config.toml
n_layer = 12
d_model = 256
n_experts = 48
experts_per_token = 8
d_expert = 32
d_shared_expert = 256
activation = "swiglu"
moe_layers = [0, 1, 2, 3, 4, 5, 6, 7, 8, 9, 10, 11]
router_score = "sigmoid"
normalize_top_k = true
routed_scale = 1.0
balance_loss = 0.000468
balance_bias = true
shared_expert_gate = true
init_std_router = 0.0296
lr_router = 0.0016
n_head = 2
n_kv_head = 2
head_dim = 128
vocab_size = 21660
norm = "rmsnorm"
norm_place = "pre"
norm_eps = 1e-05
positions = "rope"
rope_base = 10000.0
rope_fraction = 1.0
qk_norm = false
attn_scale = 0.0884
tie_embeddings = false
parallel_block = false
init = "uniform"
init_std_qkv = 0.0372
init_std_o = 0.0372
init_std_up = 0.0372
init_std_down = 0.0263
optimizer = "adamw"
lr = 0.00159
beta1 = 0.9
beta2 = 0.98
weight_decay = 0.26
lr_head = 0.00732
warmup_steps = 319
schedule = "wsd"
decay_fraction = 0.671
decay_shape = "linear"
final_lr_fraction = 0.1
batch_tokens = 65536
seq_len = 512
doc_mask = true
train_tokens = 262900000
steps = 4012
dataset = "wikipedia_en"
Below are experts of layer 8 (counted from 0) of a mixture-of-experts language model. Rows are named router (the router's row for the expert), down (a neuron's output weights, with its number) and show model dimensions 0-255. Each number is 200 + 40 x the weight over its row's rms, rounded and kept within 0 to 999.
After each expert's rows: a language model's description of what the expert responds to. This comes from a sample of Wikipedia text that the model never trained on.

# expert 23
router,213,201,197,179,151,258,263,181,242,191,174,159,184,132,228,251,239,268,209,187,175,173,271,228,204,211,219,288,197,199,191,206,213,178,240,170,203,167,182,220,171,222,142,205,257,213,176,229,265,174,195,187,216,189,189,227,186,182,153,194,145,226,226,226,211,99,235,187,191,232,201,251,256,178,205,145,215,212,205,241,199,207,240,208,208,149,189,204,162,176,200,135,237,148,194,103,200,203,277,235,278,185,78,233,228,159,124,186,224,177,182,222,85,210,244,232,166,195,227,198,228,225,190,227,167,173,176,279,238,209,172,168,250,161,165,130,178,243,227,198,233,121,185,299,197,194,200,169,171,167,145,171,189,208,265,229,184,164,323,221,157,229,220,223,196,269,151,219,204,215,219,204,220,236,196,181,259,243,268,246,226,213,205,177,183,218,178,204,137,200,182,175,184,151,176,192,186,186,239,175,212,199,133,228,215,245,153,155,194,217,241,248,254,211,240,228,254,144,141,114,152,211,174,190,255,223,155,198,190,252,137,209,279,229,260,196,203,221,204,256,84,185,174,188,194,160,218,242,217,288,96,244,282,196,215,166
down0,212,185,171,192,219,261,197,173,210,238,250,206,185,220,249,220,144,156,174,198,180,194,134,171,219,227,276,213,238,136,193,101,193,171,153,161,122,172,229,213,166,228,183,128,189,187,193,193,205,189,178,92,170,181,191,141,238,147,181,188,262,195,235,213,204,137,194,239,195,149,193,229,234,174,218,179,274,213,143,266,163,147,195,188,211,105,186,182,211,187,190,233,164,229,230,227,259,138,152,188,326,149,224,170,211,124,187,201,104,225,174,202,150,231,254,195,226,165,226,280,197,185,217,230,164,242,201,146,220,184,179,149,196,220,195,165,219,194,209,155,247,158,176,236,191,160,224,175,174,200,234,183,245,227,252,281,147,224,165,208,189,163,200,240,197,304,215,146,146,254,204,238,273,228,188,175,189,242,193,273,229,200,248,226,283,211,185,228,192,171,238,185,237,212,172,214,228,193,123,216,126,230,251,244,212,242,149,213,192,200,189,211,233,258,178,173,149,239,132,222,216,258,184,165,207,188,195,206,208,198,175,189,302,160,167,236,191,305,237,260,132,266,201,230,255,236,215,200,301,201,184,239,188,226,111,168
What it handles: Census statistics wording

# expert 10
router,199,234,199,207,161,231,235,249,159,242,125,153,204,211,207,161,238,208,235,161,194,132,259,171,217,212,184,186,193,210,234,207,178,231,260,195,185,237,248,280,234,192,161,299,230,184,233,254,218,200,172,146,232,122,214,187,123,196,198,121,223,265,231,192,179,171,247,185,169,179,226,202,158,235,135,166,206,180,217,117,129,222,215,143,238,174,128,235,194,177,231,107,195,199,174,238,155,186,210,245,225,217,155,173,238,161,204,250,165,225,196,206,159,214,244,249,194,284,259,149,224,206,226,202,230,236,238,235,197,206,194,221,214,209,206,182,117,218,248,98,280,151,112,225,318,204,233,210,155,180,235,148,208,222,163,198,87,176,232,202,221,185,186,230,219,296,131,263,174,209,168,244,172,205,190,192,260,212,211,230,223,194,193,173,171,201,191,155,239,167,251,272,206,241,260,199,198,214,204,202,238,282,164,199,233,248,164,153,227,187,265,148,150,140,245,210,295,196,196,122,196,176,185,162,245,218,179,186,226,248,197,214,322,195,255,204,153,253,187,169,219,227,192,150,202,239,226,224,184,213,213,244,196,262,212,213
down0,219,252,271,197,204,198,219,223,242,281,245,211,203,211,230,198,175,229,165,209,250,205,259,180,174,169,248,207,186,229,234,182,128,208,211,214,208,231,209,170,205,201,222,144,168,165,215,182,214,218,206,225,270,170,201,177,174,140,207,194,217,246,178,237,207,250,183,152,168,143,166,241,218,136,223,236,174,181,172,203,175,197,169,136,120,127,258,266,238,221,212,237,223,187,153,216,216,177,158,110,127,189,219,162,231,212,208,165,131,177,169,181,65,183,213,253,235,236,244,265,208,153,225,124,171,276,205,225,220,242,240,183,245,247,214,166,206,187,212,194,235,242,149,188,213,231,187,207,195,246,192,103,258,292,172,270,176,215,185,199,185,95,163,235,222,206,178,214,257,185,159,178,276,174,157,244,202,239,222,181,204,216,172,231,153,260,247,232,253,163,282,196,282,165,264,192,237,214,133,224,180,186,208,178,321,201,151,201,160,180,274,216,199,259,208,205,154,239,162,183,237,165,195,207,184,218,192,234,204,217,139,223,215,102,159,199,237,315,261,261,189,246,217,193,167,215,185,198,215,208,164,243,216,276,138,239
What it handles: Infobox labels, headings, symbols

# expert 18
router,211,225,216,222,247,219,198,206,236,158,223,136,171,274,219,239,264,216,219,154,192,196,190,190,284,219,225,182,171,252,236,148,205,216,129,173,170,175,230,247,213,158,146,203,232,198,230,235,255,178,215,208,300,145,218,187,210,174,168,127,158,200,206,252,193,129,192,294,176,199,247,147,179,160,133,200,207,182,169,241,173,227,262,126,179,153,160,210,139,214,207,153,220,200,181,240,147,201,184,140,208,193,204,206,261,178,204,185,148,199,203,207,168,148,184,299,181,242,252,178,245,181,171,193,247,210,177,267,151,238,223,180,252,196,193,231,167,179,330,173,233,179,175,203,243,187,136,172,183,144,265,152,198,197,244,212,144,136,199,165,188,151,177,140,208,141,197,202,184,236,230,214,149,176,205,190,232,200,240,140,195,230,143,104,187,262,237,191,263,147,156,183,213,152,192,202,133,119,227,191,186,271,168,123,184,215,203,179,204,169,253,232,204,172,291,278,258,232,186,204,172,207,271,180,229,294,195,155,219,227,180,242,300,221,143,210,171,261,266,197,142,180,216,237,251,186,211,209,273,232,184,247,226,178,208,183
down0,226,236,184,144,143,237,212,226,199,267,249,160,270,255,188,151,227,203,164,221,241,185,152,250,220,177,251,145,212,213,179,170,192,170,150,267,188,175,192,191,164,240,228,141,149,176,226,239,219,231,165,126,253,218,159,205,194,152,276,187,283,237,149,281,221,206,148,166,208,258,180,254,181,170,78,192,220,234,172,198,203,215,155,203,203,144,223,232,281,233,246,167,193,229,175,275,197,205,255,202,243,211,226,165,259,221,172,169,142,200,145,198,94,230,274,245,214,180,196,249,181,175,200,189,155,242,192,215,236,86,213,179,264,193,210,142,171,183,174,195,248,215,194,202,107,183,163,166,179,237,276,188,191,285,208,247,180,250,160,155,188,149,195,263,222,221,222,198,207,213,174,224,247,224,145,196,263,239,211,204,212,213,214,155,214,148,236,221,301,171,254,165,241,163,190,160,219,235,169,246,141,166,246,198,237,182,136,193,220,189,212,237,231,236,265,173,149,230,184,243,156,284,115,210,193,215,194,185,160,201,161,169,199,197,153,184,140,255,217,227,140,222,202,213,255,251,195,221,165,256,215,264,209,154,123,185
What it handles: Mid-number digits, letter pieces

# expert 41
router,278,167,193,177,123,256,232,204,215,223,192,176,222,142,247,272,157,214,200,228,162,155,201,204,269,311,157,157,208,202,170,235,250,193,228,112,176,235,224,247,161,160,236,237,233,253,194,208,247,189,243,243,208,161,211,245,137,154,182,182,164,225,236,214,178,176,178,209,174,154,172,171,258,195,214,144,164,226,238,143,204,227,178,210,212,154,191,129,238,226,211,204,224,161,211,149,144,158,200,214,220,223,158,182,230,175,129,195,211,195,226,204,176,186,223,233,234,226,202,203,265,166,151,242,213,311,234,219,202,169,235,225,263,92,256,199,189,166,298,161,200,231,141,250,212,146,194,240,219,152,159,253,201,192,212,212,153,204,247,207,88,266,154,218,242,227,219,227,286,216,173,174,173,156,245,245,218,213,178,93,193,163,300,153,142,158,216,164,174,133,221,203,166,211,233,159,161,232,166,156,150,271,195,209,209,186,192,210,215,172,244,193,172,129,251,214,231,177,204,201,204,229,295,237,250,293,208,173,221,239,156,114,193,233,171,159,184,215,132,197,168,159,245,238,158,143,213,220,215,200,182,201,175,172,214,142
down0,198,169,170,106,207,233,223,185,200,232,225,122,219,253,274,178,164,229,165,162,268,217,224,167,214,242,264,176,185,148,243,174,202,159,228,197,198,284,252,186,129,174,136,140,179,196,194,141,219,219,220,180,228,223,120,217,179,191,228,273,266,248,173,239,87,230,212,185,191,232,183,164,202,190,177,197,215,245,182,222,270,149,219,217,177,126,210,159,254,228,207,189,170,207,202,197,243,186,147,147,234,141,267,135,239,182,245,182,180,205,251,203,219,196,265,189,201,226,289,257,201,206,193,147,144,343,189,193,197,127,203,206,163,268,180,148,178,189,113,229,214,213,122,200,185,189,191,225,194,147,272,142,190,253,198,252,184,235,147,227,265,176,185,209,234,162,138,253,223,208,193,168,222,206,185,227,190,270,218,227,217,162,151,238,221,215,257,218,207,170,266,171,214,180,225,122,248,232,205,273,143,181,204,174,218,252,195,271,216,178,231,189,155,202,260,219,182,208,99,197,211,257,198,214,197,146,220,248,181,217,208,178,281,167,205,178,163,203,199,132,205,180,202,299,254,210,170,242,231,221,122,219,191,197,164,202
What it handles: Mid-number digits, coordinates

# expert 24
router,207,233,197,206,193,248,232,214,230,219,121,75,206,177,230,239,181,283,202,181,129,189,221,231,208,185,207,141,214,261,284,192,214,133,175,157,179,164,230,233,169,195,184,243,223,215,156,224,220,161,218,198,215,205,134,193,171,187,201,110,195,235,182,225,117,191,224,259,204,230,201,233,215,165,197,218,190,255,167,176,218,169,199,184,235,160,138,204,222,230,235,172,251,160,180,217,195,271,200,199,236,239,138,139,241,167,164,225,206,211,158,206,139,290,258,234,209,269,182,172,265,167,226,208,244,202,241,263,125,207,261,179,201,210,165,168,181,194,213,150,221,170,140,269,199,234,189,210,215,151,192,220,290,209,245,228,145,109,260,154,183,217,252,228,224,175,158,215,222,211,187,223,183,228,286,164,258,202,267,223,178,263,223,147,199,196,246,263,215,122,211,191,166,263,190,137,218,198,184,135,156,213,182,139,233,195,216,184,281,259,230,235,199,123,211,243,240,209,209,175,158,179,187,189,256,231,198,180,266,235,121,178,245,180,181,241,147,214,230,110,91,224,226,242,181,195,156,268,165,148,167,230,202,259,134,197
down0,209,164,221,127,233,193,173,152,182,234,232,182,212,241,243,247,154,211,190,218,276,156,209,214,223,206,173,115,217,169,199,168,204,177,135,206,262,219,282,192,191,236,90,147,193,204,228,235,187,187,230,131,213,187,174,149,269,131,291,245,254,231,216,148,208,215,203,174,244,217,237,241,173,167,209,221,236,244,186,157,196,211,163,155,183,185,245,191,233,146,234,182,172,223,238,214,271,208,210,142,174,146,280,177,226,200,204,182,189,217,179,190,187,187,230,228,210,236,268,162,204,171,225,215,123,197,197,134,233,146,178,175,208,207,214,166,202,167,134,183,210,233,147,194,227,270,222,211,181,230,190,169,229,234,220,249,237,230,170,146,234,170,160,197,249,205,230,225,232,134,225,272,266,209,179,189,238,247,198,277,150,207,190,286,160,201,211,207,235,206,268,215,259,214,255,150,324,228,271,159,112,202,260,190,212,273,130,222,231,251,251,234,162,267,273,237,147,212,186,207,212,228,211,201,219,181,183,224,189,183,186,203,280,204,83,206,207,198,268,237,154,203,243,201,260,179,166,206,218,244,194,291,146,214,132,270
What it handles: Table row ends, modals

# expert 17
router,188,192,169,158,99,208,216,133,270,191,161,155,187,191,249,231,236,204,202,200,257,147,235,194,255,182,199,140,231,282,191,248,221,185,236,203,216,227,148,179,108,243,186,305,239,217,187,248,245,264,226,168,289,145,184,202,200,167,216,212,128,171,210,208,121,141,261,221,129,209,162,171,211,206,225,117,222,233,256,192,128,228,99,258,216,167,153,186,203,176,155,167,246,220,151,217,214,231,217,224,173,219,180,192,196,202,187,186,164,147,203,205,158,184,240,288,198,245,206,153,211,120,114,225,172,230,166,235,167,187,224,213,240,188,201,153,196,177,239,136,228,219,141,233,252,189,152,205,159,183,186,90,201,204,184,216,134,160,197,202,235,202,225,180,213,229,194,202,228,221,142,215,156,206,249,139,192,224,231,166,190,282,239,173,157,188,249,233,189,222,182,253,205,146,195,184,173,222,224,166,125,202,156,222,198,200,186,188,175,218,186,138,212,180,211,212,227,160,188,189,124,188,270,222,225,222,162,229,143,193,145,151,232,239,239,182,189,292,209,206,94,234,172,205,147,211,172,209,194,222,181,212,275,223,308,301
down0,178,241,249,71,225,231,219,221,242,227,232,203,231,214,172,252,132,185,178,222,261,181,148,236,220,229,236,185,158,245,223,210,216,218,199,191,244,221,294,210,127,160,194,180,222,154,196,181,222,161,230,177,233,269,206,229,162,120,281,253,266,209,155,181,219,194,232,181,145,217,192,238,224,181,139,204,191,166,166,136,102,211,157,227,161,138,194,248,188,258,196,248,205,209,154,247,275,137,165,159,191,150,270,242,185,190,212,147,143,186,150,226,125,174,228,208,199,192,236,253,248,149,162,203,117,324,246,261,159,181,266,164,196,187,181,144,187,174,217,206,259,246,190,213,247,216,202,104,126,204,195,171,224,295,186,257,159,233,167,209,205,150,81,147,197,209,178,279,156,197,194,209,223,221,192,134,213,175,245,239,197,198,229,266,207,220,189,199,209,239,243,187,210,200,177,134,191,230,173,182,166,165,264,225,257,240,171,238,195,221,221,212,206,216,186,195,191,224,175,137,203,209,162,212,196,196,179,218,249,257,204,156,227,212,197,193,172,237,237,284,181,279,195,163,262,186,202,208,219,208,198,243,234,201,162,280
What it handles: Year digits, word endings

# expert 38
router,213,243,185,238,122,176,247,230,235,191,156,83,149,60,179,235,248,264,217,207,124,215,282,223,256,251,198,194,192,253,236,202,198,121,237,216,173,211,204,206,143,166,252,226,293,250,214,221,175,202,210,237,167,136,211,244,175,140,180,118,185,201,185,205,214,193,215,232,177,195,153,197,213,195,207,120,189,242,212,153,188,218,194,202,220,172,190,155,203,257,210,134,220,155,196,233,186,207,239,187,226,213,115,202,256,210,198,193,188,154,200,218,188,208,225,226,166,231,271,179,306,214,166,220,180,231,193,214,177,149,190,166,254,181,185,199,211,240,228,173,255,154,178,206,202,171,243,159,146,176,143,162,213,202,211,219,206,145,165,171,176,271,148,188,217,211,244,231,214,251,233,203,177,252,232,199,225,218,231,184,188,205,228,160,173,197,203,244,223,141,177,203,204,184,173,232,159,188,160,203,156,278,240,187,233,225,206,126,225,234,312,165,213,133,215,190,199,166,172,113,129,221,151,212,249,271,166,214,250,221,192,215,309,315,230,149,149,293,270,167,121,197,210,267,207,219,216,213,189,219,166,207,146,190,263,215
down0,242,134,205,221,242,209,252,172,224,185,213,126,157,227,241,179,168,230,134,260,302,193,170,217,185,163,215,189,171,252,185,160,164,202,171,237,207,222,211,280,226,148,183,176,90,180,164,276,238,209,191,147,219,199,143,180,219,106,283,230,275,204,208,210,151,236,232,161,181,152,173,202,241,162,109,217,179,207,153,212,230,145,179,141,257,133,169,178,194,200,233,146,169,200,227,182,253,165,147,148,179,125,230,227,190,228,220,184,209,209,174,188,147,200,276,239,152,162,195,205,174,188,135,194,177,267,218,167,232,205,232,110,161,193,219,150,187,189,185,175,148,194,248,207,230,256,160,196,174,201,194,155,244,217,164,236,191,155,172,196,252,181,134,191,208,161,185,187,185,175,212,216,248,202,181,233,240,216,234,192,149,261,169,201,233,304,234,204,259,106,178,118,239,197,240,192,292,193,164,185,229,194,242,213,251,244,132,220,148,210,269,244,122,148,169,139,145,221,192,217,208,185,209,220,191,177,232,222,240,237,165,298,259,159,205,228,213,207,251,230,231,220,182,210,236,184,150,223,208,225,164,267,134,230,191,287
What it handles: Consonant letter fragments

# expert 22
router,193,183,247,247,210,199,224,199,228,263,191,201,219,161,216,152,151,190,199,89,218,221,134,225,273,241,250,182,230,324,196,164,210,229,251,239,151,174,202,223,161,226,142,238,274,245,194,243,184,199,218,170,274,146,237,201,179,206,226,216,161,229,231,249,170,126,254,226,185,206,156,139,238,192,183,202,124,194,150,212,169,229,222,199,201,217,171,247,193,198,196,145,198,158,204,168,177,171,235,186,238,214,151,217,235,161,189,248,257,169,255,174,153,220,199,212,195,241,207,192,161,152,144,242,202,190,113,185,194,206,145,203,172,154,185,175,186,226,254,118,231,156,145,247,257,206,211,197,218,120,206,128,252,212,225,248,126,118,254,182,95,264,206,192,225,281,172,220,251,275,154,244,186,191,197,207,254,188,309,138,249,178,200,198,207,193,268,221,182,218,161,205,221,213,202,175,192,147,184,237,159,232,158,198,172,155,142,138,222,169,248,152,245,126,208,256,232,160,175,159,124,238,230,228,222,255,226,197,207,146,253,212,260,199,181,232,185,236,190,193,171,135,280,143,196,165,182,253,228,192,157,171,184,225,249,149
down0,213,218,211,167,222,238,145,227,238,238,173,178,273,236,190,178,197,275,155,191,275,216,137,185,210,168,275,179,171,198,187,181,220,175,224,206,235,241,280,230,180,164,236,125,171,161,187,228,217,194,196,189,206,146,178,157,168,188,285,219,278,180,235,241,132,237,217,214,241,193,165,242,226,190,278,220,176,182,179,230,184,177,206,234,281,135,217,198,154,203,161,147,175,170,143,257,249,176,174,134,183,192,200,222,234,146,225,138,203,227,175,198,187,214,274,226,223,138,234,285,140,120,246,152,168,231,195,230,251,188,212,154,105,229,194,213,115,144,226,208,234,152,207,160,230,239,132,209,188,168,265,266,190,214,176,188,210,188,201,160,218,223,190,154,289,187,189,167,171,111,165,191,260,257,163,158,207,156,242,182,180,238,217,256,173,296,208,185,206,134,239,224,167,174,267,178,140,226,129,279,93,205,199,266,229,251,183,181,119,195,225,205,238,227,241,200,198,256,154,249,232,196,184,179,243,172,146,196,169,192,160,183,262,184,204,233,182,192,226,220,205,241,240,200,215,163,222,187,218,97,154,231,245,167,148,227
What it handles: Mid-word syllable pieces

# expert 16
router,209,139,190,213,200,207,255,186,190,218,189,105,230,189,260,183,110,246,251,189,208,169,213,183,229,257,239,162,213,242,227,226,226,228,254,100,175,228,135,267,188,224,150,235,259,242,161,277,253,218,250,205,282,142,178,309,100,194,227,213,205,212,197,238,191,195,234,219,244,172,178,198,205,143,184,227,138,188,164,182,186,277,150,204,192,189,101,251,238,141,199,201,183,191,164,190,118,227,254,263,163,202,150,181,197,115,178,206,156,228,188,198,167,214,218,272,207,211,175,212,205,156,132,160,261,159,170,230,172,221,143,213,284,143,177,177,184,143,290,160,207,240,152,253,271,204,158,220,137,149,216,200,244,181,248,242,136,149,255,178,189,226,177,162,200,223,207,143,203,253,200,227,162,186,208,220,249,179,314,172,209,217,206,167,197,194,240,199,146,260,200,238,159,212,203,162,182,183,175,180,168,198,215,183,150,190,208,158,204,174,247,207,134,119,203,230,254,171,229,166,189,238,239,202,202,205,155,234,224,252,183,145,188,203,186,203,239,231,135,177,165,115,251,228,157,192,169,197,180,281,164,217,207,242,183,243
down0,187,216,242,171,243,235,166,170,170,278,184,133,274,267,226,159,93,247,194,164,213,163,254,180,204,177,268,249,164,200,202,168,195,269,153,267,160,253,197,174,219,241,149,141,160,189,222,199,180,195,245,192,213,178,222,130,189,156,261,225,261,204,188,275,179,274,232,193,222,211,156,223,245,201,214,221,201,190,263,177,175,135,220,176,221,161,155,128,249,177,165,164,190,193,206,204,243,165,175,150,177,204,237,165,253,200,171,159,181,193,210,257,146,174,289,203,237,219,224,300,232,169,162,152,146,278,225,234,213,191,238,194,160,246,167,173,146,148,198,232,229,183,173,157,134,195,181,206,190,197,242,213,169,267,208,194,180,227,170,168,249,203,152,197,177,218,204,190,225,86,160,221,173,222,203,190,250,281,177,220,211,230,218,250,187,268,218,198,229,141,216,219,185,210,183,190,302,192,204,214,203,206,247,175,256,232,180,162,215,191,267,209,149,197,152,218,208,232,175,247,200,206,232,179,212,171,165,216,233,189,116,208,367,162,205,232,192,289,211,182,145,227,187,190,217,206,237,221,228,272,108,283,168,246,162,250
What it handles: Personal names and endings

# expert 46
router,143,191,222,236,173,181,246,174,186,236,116,175,285,172,244,268,166,247,245,155,228,211,199,216,215,209,174,158,217,237,245,136,216,212,195,142,198,256,171,269,133,184,139,212,237,174,184,268,236,151,189,225,199,209,199,197,167,215,110,161,142,268,235,252,190,166,262,180,196,203,208,158,225,255,204,180,210,202,157,175,213,178,112,166,255,152,127,138,185,221,245,211,210,211,202,238,145,247,187,163,193,272,156,149,266,194,240,212,244,219,202,237,216,190,185,221,232,240,198,103,295,203,136,207,197,187,211,204,176,248,196,170,256,133,204,214,224,185,221,165,225,196,174,190,238,161,214,108,155,196,219,153,239,246,179,255,151,178,206,186,157,228,190,225,211,299,217,199,214,223,206,258,242,235,203,186,239,229,215,246,256,174,260,163,197,250,252,187,206,165,184,208,213,180,185,161,257,151,192,171,177,217,168,181,300,164,244,144,278,177,301,194,211,151,258,300,205,185,194,166,223,178,175,162,209,286,228,189,207,198,272,142,252,254,220,210,239,209,162,132,194,219,193,173,176,148,207,236,225,172,254,268,202,269,239,284
down0,157,211,172,149,197,216,242,200,229,249,185,227,209,247,213,198,164,253,162,263,249,141,157,235,147,182,256,143,197,192,190,160,232,199,166,278,162,194,222,168,230,277,174,181,195,104,187,267,237,174,202,212,211,212,180,141,227,116,212,218,313,244,170,268,167,222,173,188,205,248,169,228,225,186,207,207,255,228,190,184,192,186,252,114,276,153,202,185,213,142,215,219,157,200,184,206,200,219,132,180,153,219,263,180,236,201,205,206,243,281,111,229,195,205,305,231,266,214,278,198,201,213,206,175,93,329,254,221,165,182,215,188,232,217,215,188,159,166,167,205,245,104,215,210,164,243,183,230,174,166,233,165,226,189,156,240,163,198,205,224,233,180,153,220,234,187,193,234,221,118,205,228,229,180,224,218,193,243,181,153,269,187,218,182,246,276,208,204,264,167,268,235,228,170,210,173,198,202,206,167,80,121,188,206,277,214,218,212,218,191,253,279,210,194,195,232,174,249,131,261,235,175,235,195,195,159,180,155,180,261,120,221,224,194,213,238,223,235,183,218,201,213,184,132,251,204,187,229,200,147,211,263,210,238,168,240
What it handles: Copulas, particles, line ends

# expert 8
router,222,204,244,234,238,240,238,230,229,229,129,145,198,209,276,176,160,225,227,186,197,152,259,154,202,256,201,153,208,221,242,251,186,193,186,86,212,217,175,225,223,208,164,230,227,248,196,257,308,201,223,164,195,179,197,163,187,179,203,157,188,279,230,221,184,161,239,234,182,202,194,237,201,173,188,216,181,197,194,176,206,258,182,180,215,178,177,166,207,241,237,138,117,171,135,182,165,229,232,200,213,169,132,162,269,170,205,277,141,160,179,192,192,190,261,247,125,326,229,187,244,177,147,220,145,240,217,230,180,157,167,226,218,135,193,156,118,211,241,171,239,155,146,245,238,187,180,203,167,166,199,178,208,194,204,296,155,177,270,202,185,224,158,214,269,127,149,128,232,141,186,216,218,247,279,186,215,214,226,146,228,241,121,154,146,172,266,255,150,227,210,210,226,228,197,186,200,188,195,229,275,222,162,175,305,176,160,141,183,209,217,225,230,167,237,221,258,154,187,163,168,209,251,141,254,256,272,225,241,202,225,150,235,195,241,224,196,262,183,134,141,181,263,186,166,206,233,225,229,249,184,223,196,225,279,216
down0,288,219,191,213,133,164,170,169,184,212,236,165,210,256,245,157,118,239,194,199,258,213,215,203,180,262,331,179,153,148,188,181,203,175,214,177,234,272,238,188,193,214,161,178,152,177,223,163,225,246,162,179,232,182,118,181,169,125,192,296,276,217,182,221,207,270,165,227,224,156,224,214,205,157,155,252,224,199,145,176,165,151,149,230,199,132,176,215,207,269,233,193,199,192,182,175,233,178,158,197,183,158,238,146,220,160,186,160,106,254,159,228,146,170,146,159,216,130,210,265,165,185,147,222,171,192,221,167,233,209,212,137,210,153,135,159,191,184,224,247,208,158,124,162,196,194,137,221,102,220,261,180,237,266,183,207,197,227,226,204,207,147,181,226,210,162,181,193,190,96,195,132,201,215,221,228,279,204,153,204,208,125,215,213,181,196,247,177,225,172,281,134,201,181,175,210,196,227,174,211,163,214,237,213,227,184,177,244,199,258,253,175,190,232,230,177,129,217,96,212,244,177,179,224,229,166,204,246,159,168,129,202,243,159,162,144,265,299,232,194,225,234,197,218,188,177,137,214,203,224,169,247,217,174,104,210
What it handles: Headings and table headers

# expert 2
router,234,170,201,152,201,234,244,192,206,179,149,124,162,167,178,166,187,246,191,167,188,196,247,223,246,252,187,103,256,222,212,244,185,165,223,183,186,215,245,194,149,209,202,267,268,184,221,318,294,158,169,140,257,166,172,246,143,187,219,181,158,199,218,217,161,136,219,241,213,224,228,217,204,233,238,214,195,283,199,219,143,213,138,220,286,179,151,155,164,147,224,157,175,143,190,210,181,217,198,269,258,185,126,205,232,184,175,205,259,188,215,219,188,240,255,217,218,274,228,156,192,211,182,197,142,168,227,230,208,192,177,201,274,177,139,158,177,148,230,217,268,201,180,186,259,216,188,145,215,110,233,214,224,174,207,272,145,83,219,179,179,196,201,225,182,259,221,206,213,228,191,229,166,186,187,170,247,141,245,224,219,242,206,161,223,149,207,167,212,168,163,196,188,217,162,143,212,268,250,230,219,258,247,174,266,224,212,193,248,229,234,151,207,237,198,242,243,156,172,144,203,215,189,296,219,175,172,174,220,238,179,176,179,267,192,152,172,233,192,173,124,141,246,177,135,260,153,267,247,227,172,168,163,265,288,296
down0,188,209,224,169,210,232,255,224,162,225,209,178,230,247,229,200,212,216,175,258,280,199,188,251,182,150,261,136,193,216,260,161,96,237,231,217,231,227,237,154,212,185,203,192,273,162,237,225,175,193,177,168,268,152,224,187,217,104,297,249,264,245,239,264,169,210,175,221,178,227,207,260,208,124,141,204,229,220,169,191,124,193,213,188,218,137,213,282,212,170,185,192,220,212,134,208,251,223,135,191,240,173,259,134,174,127,129,207,189,229,165,246,152,160,279,249,224,208,227,232,236,265,218,144,165,235,272,238,227,174,179,185,208,285,197,110,207,138,227,221,273,174,213,207,149,293,190,183,173,192,211,148,214,264,186,254,165,200,212,156,197,162,185,157,208,207,209,191,251,163,201,149,233,247,233,145,222,223,212,188,228,189,206,204,187,297,248,203,270,200,258,226,253,211,221,184,188,258,168,180,155,154,217,206,263,140,160,127,165,221,180,249,168,275,233,226,128,212,223,195,209,182,225,188,208,249,134,205,187,203,155,257,238,249,184,236,222,249,176,222,245,232,248,152,177,225,234,188,206,248,167,250,256,217,137,210
What it handles: Punctuation, digits, early-sentence words

# expert 0
router,194,236,181,157,185,275,300,236,214,137,114,164,191,180,264,201,161,258,273,261,214,172,243,284,204,239,223,163,199,190,268,260,280,196,199,169,183,229,179,264,156,121,195,244,285,242,196,235,274,174,215,207,250,170,230,220,145,237,147,169,207,165,290,242,196,182,265,185,238,234,223,204,180,238,239,190,186,223,198,229,205,210,129,184,201,200,119,223,176,204,241,149,251,231,171,228,191,239,169,240,221,151,134,209,252,173,146,222,266,189,161,254,204,208,202,245,216,225,215,222,207,224,227,179,258,225,169,168,190,203,243,171,187,161,180,213,187,208,203,170,259,211,125,161,246,234,231,176,113,165,186,112,226,194,204,271,157,129,237,187,166,188,197,248,269,246,193,212,169,253,216,228,184,198,201,246,227,248,239,213,213,239,287,153,147,190,207,209,169,155,137,214,222,192,185,160,197,199,242,195,201,246,163,199,272,257,220,136,200,240,180,231,198,140,261,215,242,185,114,174,146,236,197,228,233,228,197,193,187,257,202,181,320,205,200,242,121,222,180,122,176,194,220,213,226,209,171,304,160,218,166,250,205,181,200,194
down0,205,171,190,145,195,178,159,158,160,203,231,143,213,251,223,224,226,290,217,213,285,183,170,248,227,136,211,117,207,184,271,160,170,225,218,280,118,278,234,193,209,189,225,197,174,246,229,219,200,188,218,158,227,193,226,203,223,222,227,233,355,236,126,214,182,213,216,189,155,223,217,243,214,152,164,164,215,188,206,280,217,177,189,245,162,177,210,154,220,195,218,214,153,190,184,168,243,208,194,134,174,205,257,176,221,172,187,207,214,230,250,181,179,206,182,199,214,233,180,205,158,262,161,143,192,241,242,185,122,158,245,145,182,267,166,95,126,219,221,235,195,172,156,233,226,263,247,185,150,150,211,141,255,177,224,247,204,98,184,188,233,208,217,219,252,140,246,197,228,149,192,187,210,240,189,229,159,235,201,152,169,140,257,249,183,177,230,155,247,231,243,228,253,183,192,180,221,207,168,241,149,185,160,149,195,223,214,152,212,284,223,158,219,268,258,151,208,151,128,175,189,173,197,210,239,207,140,199,284,267,165,260,197,241,233,240,213,267,235,247,227,197,231,231,203,223,147,198,203,274,176,315,216,187,156,256
What it handles: Articles, prepositions, infobox punctuation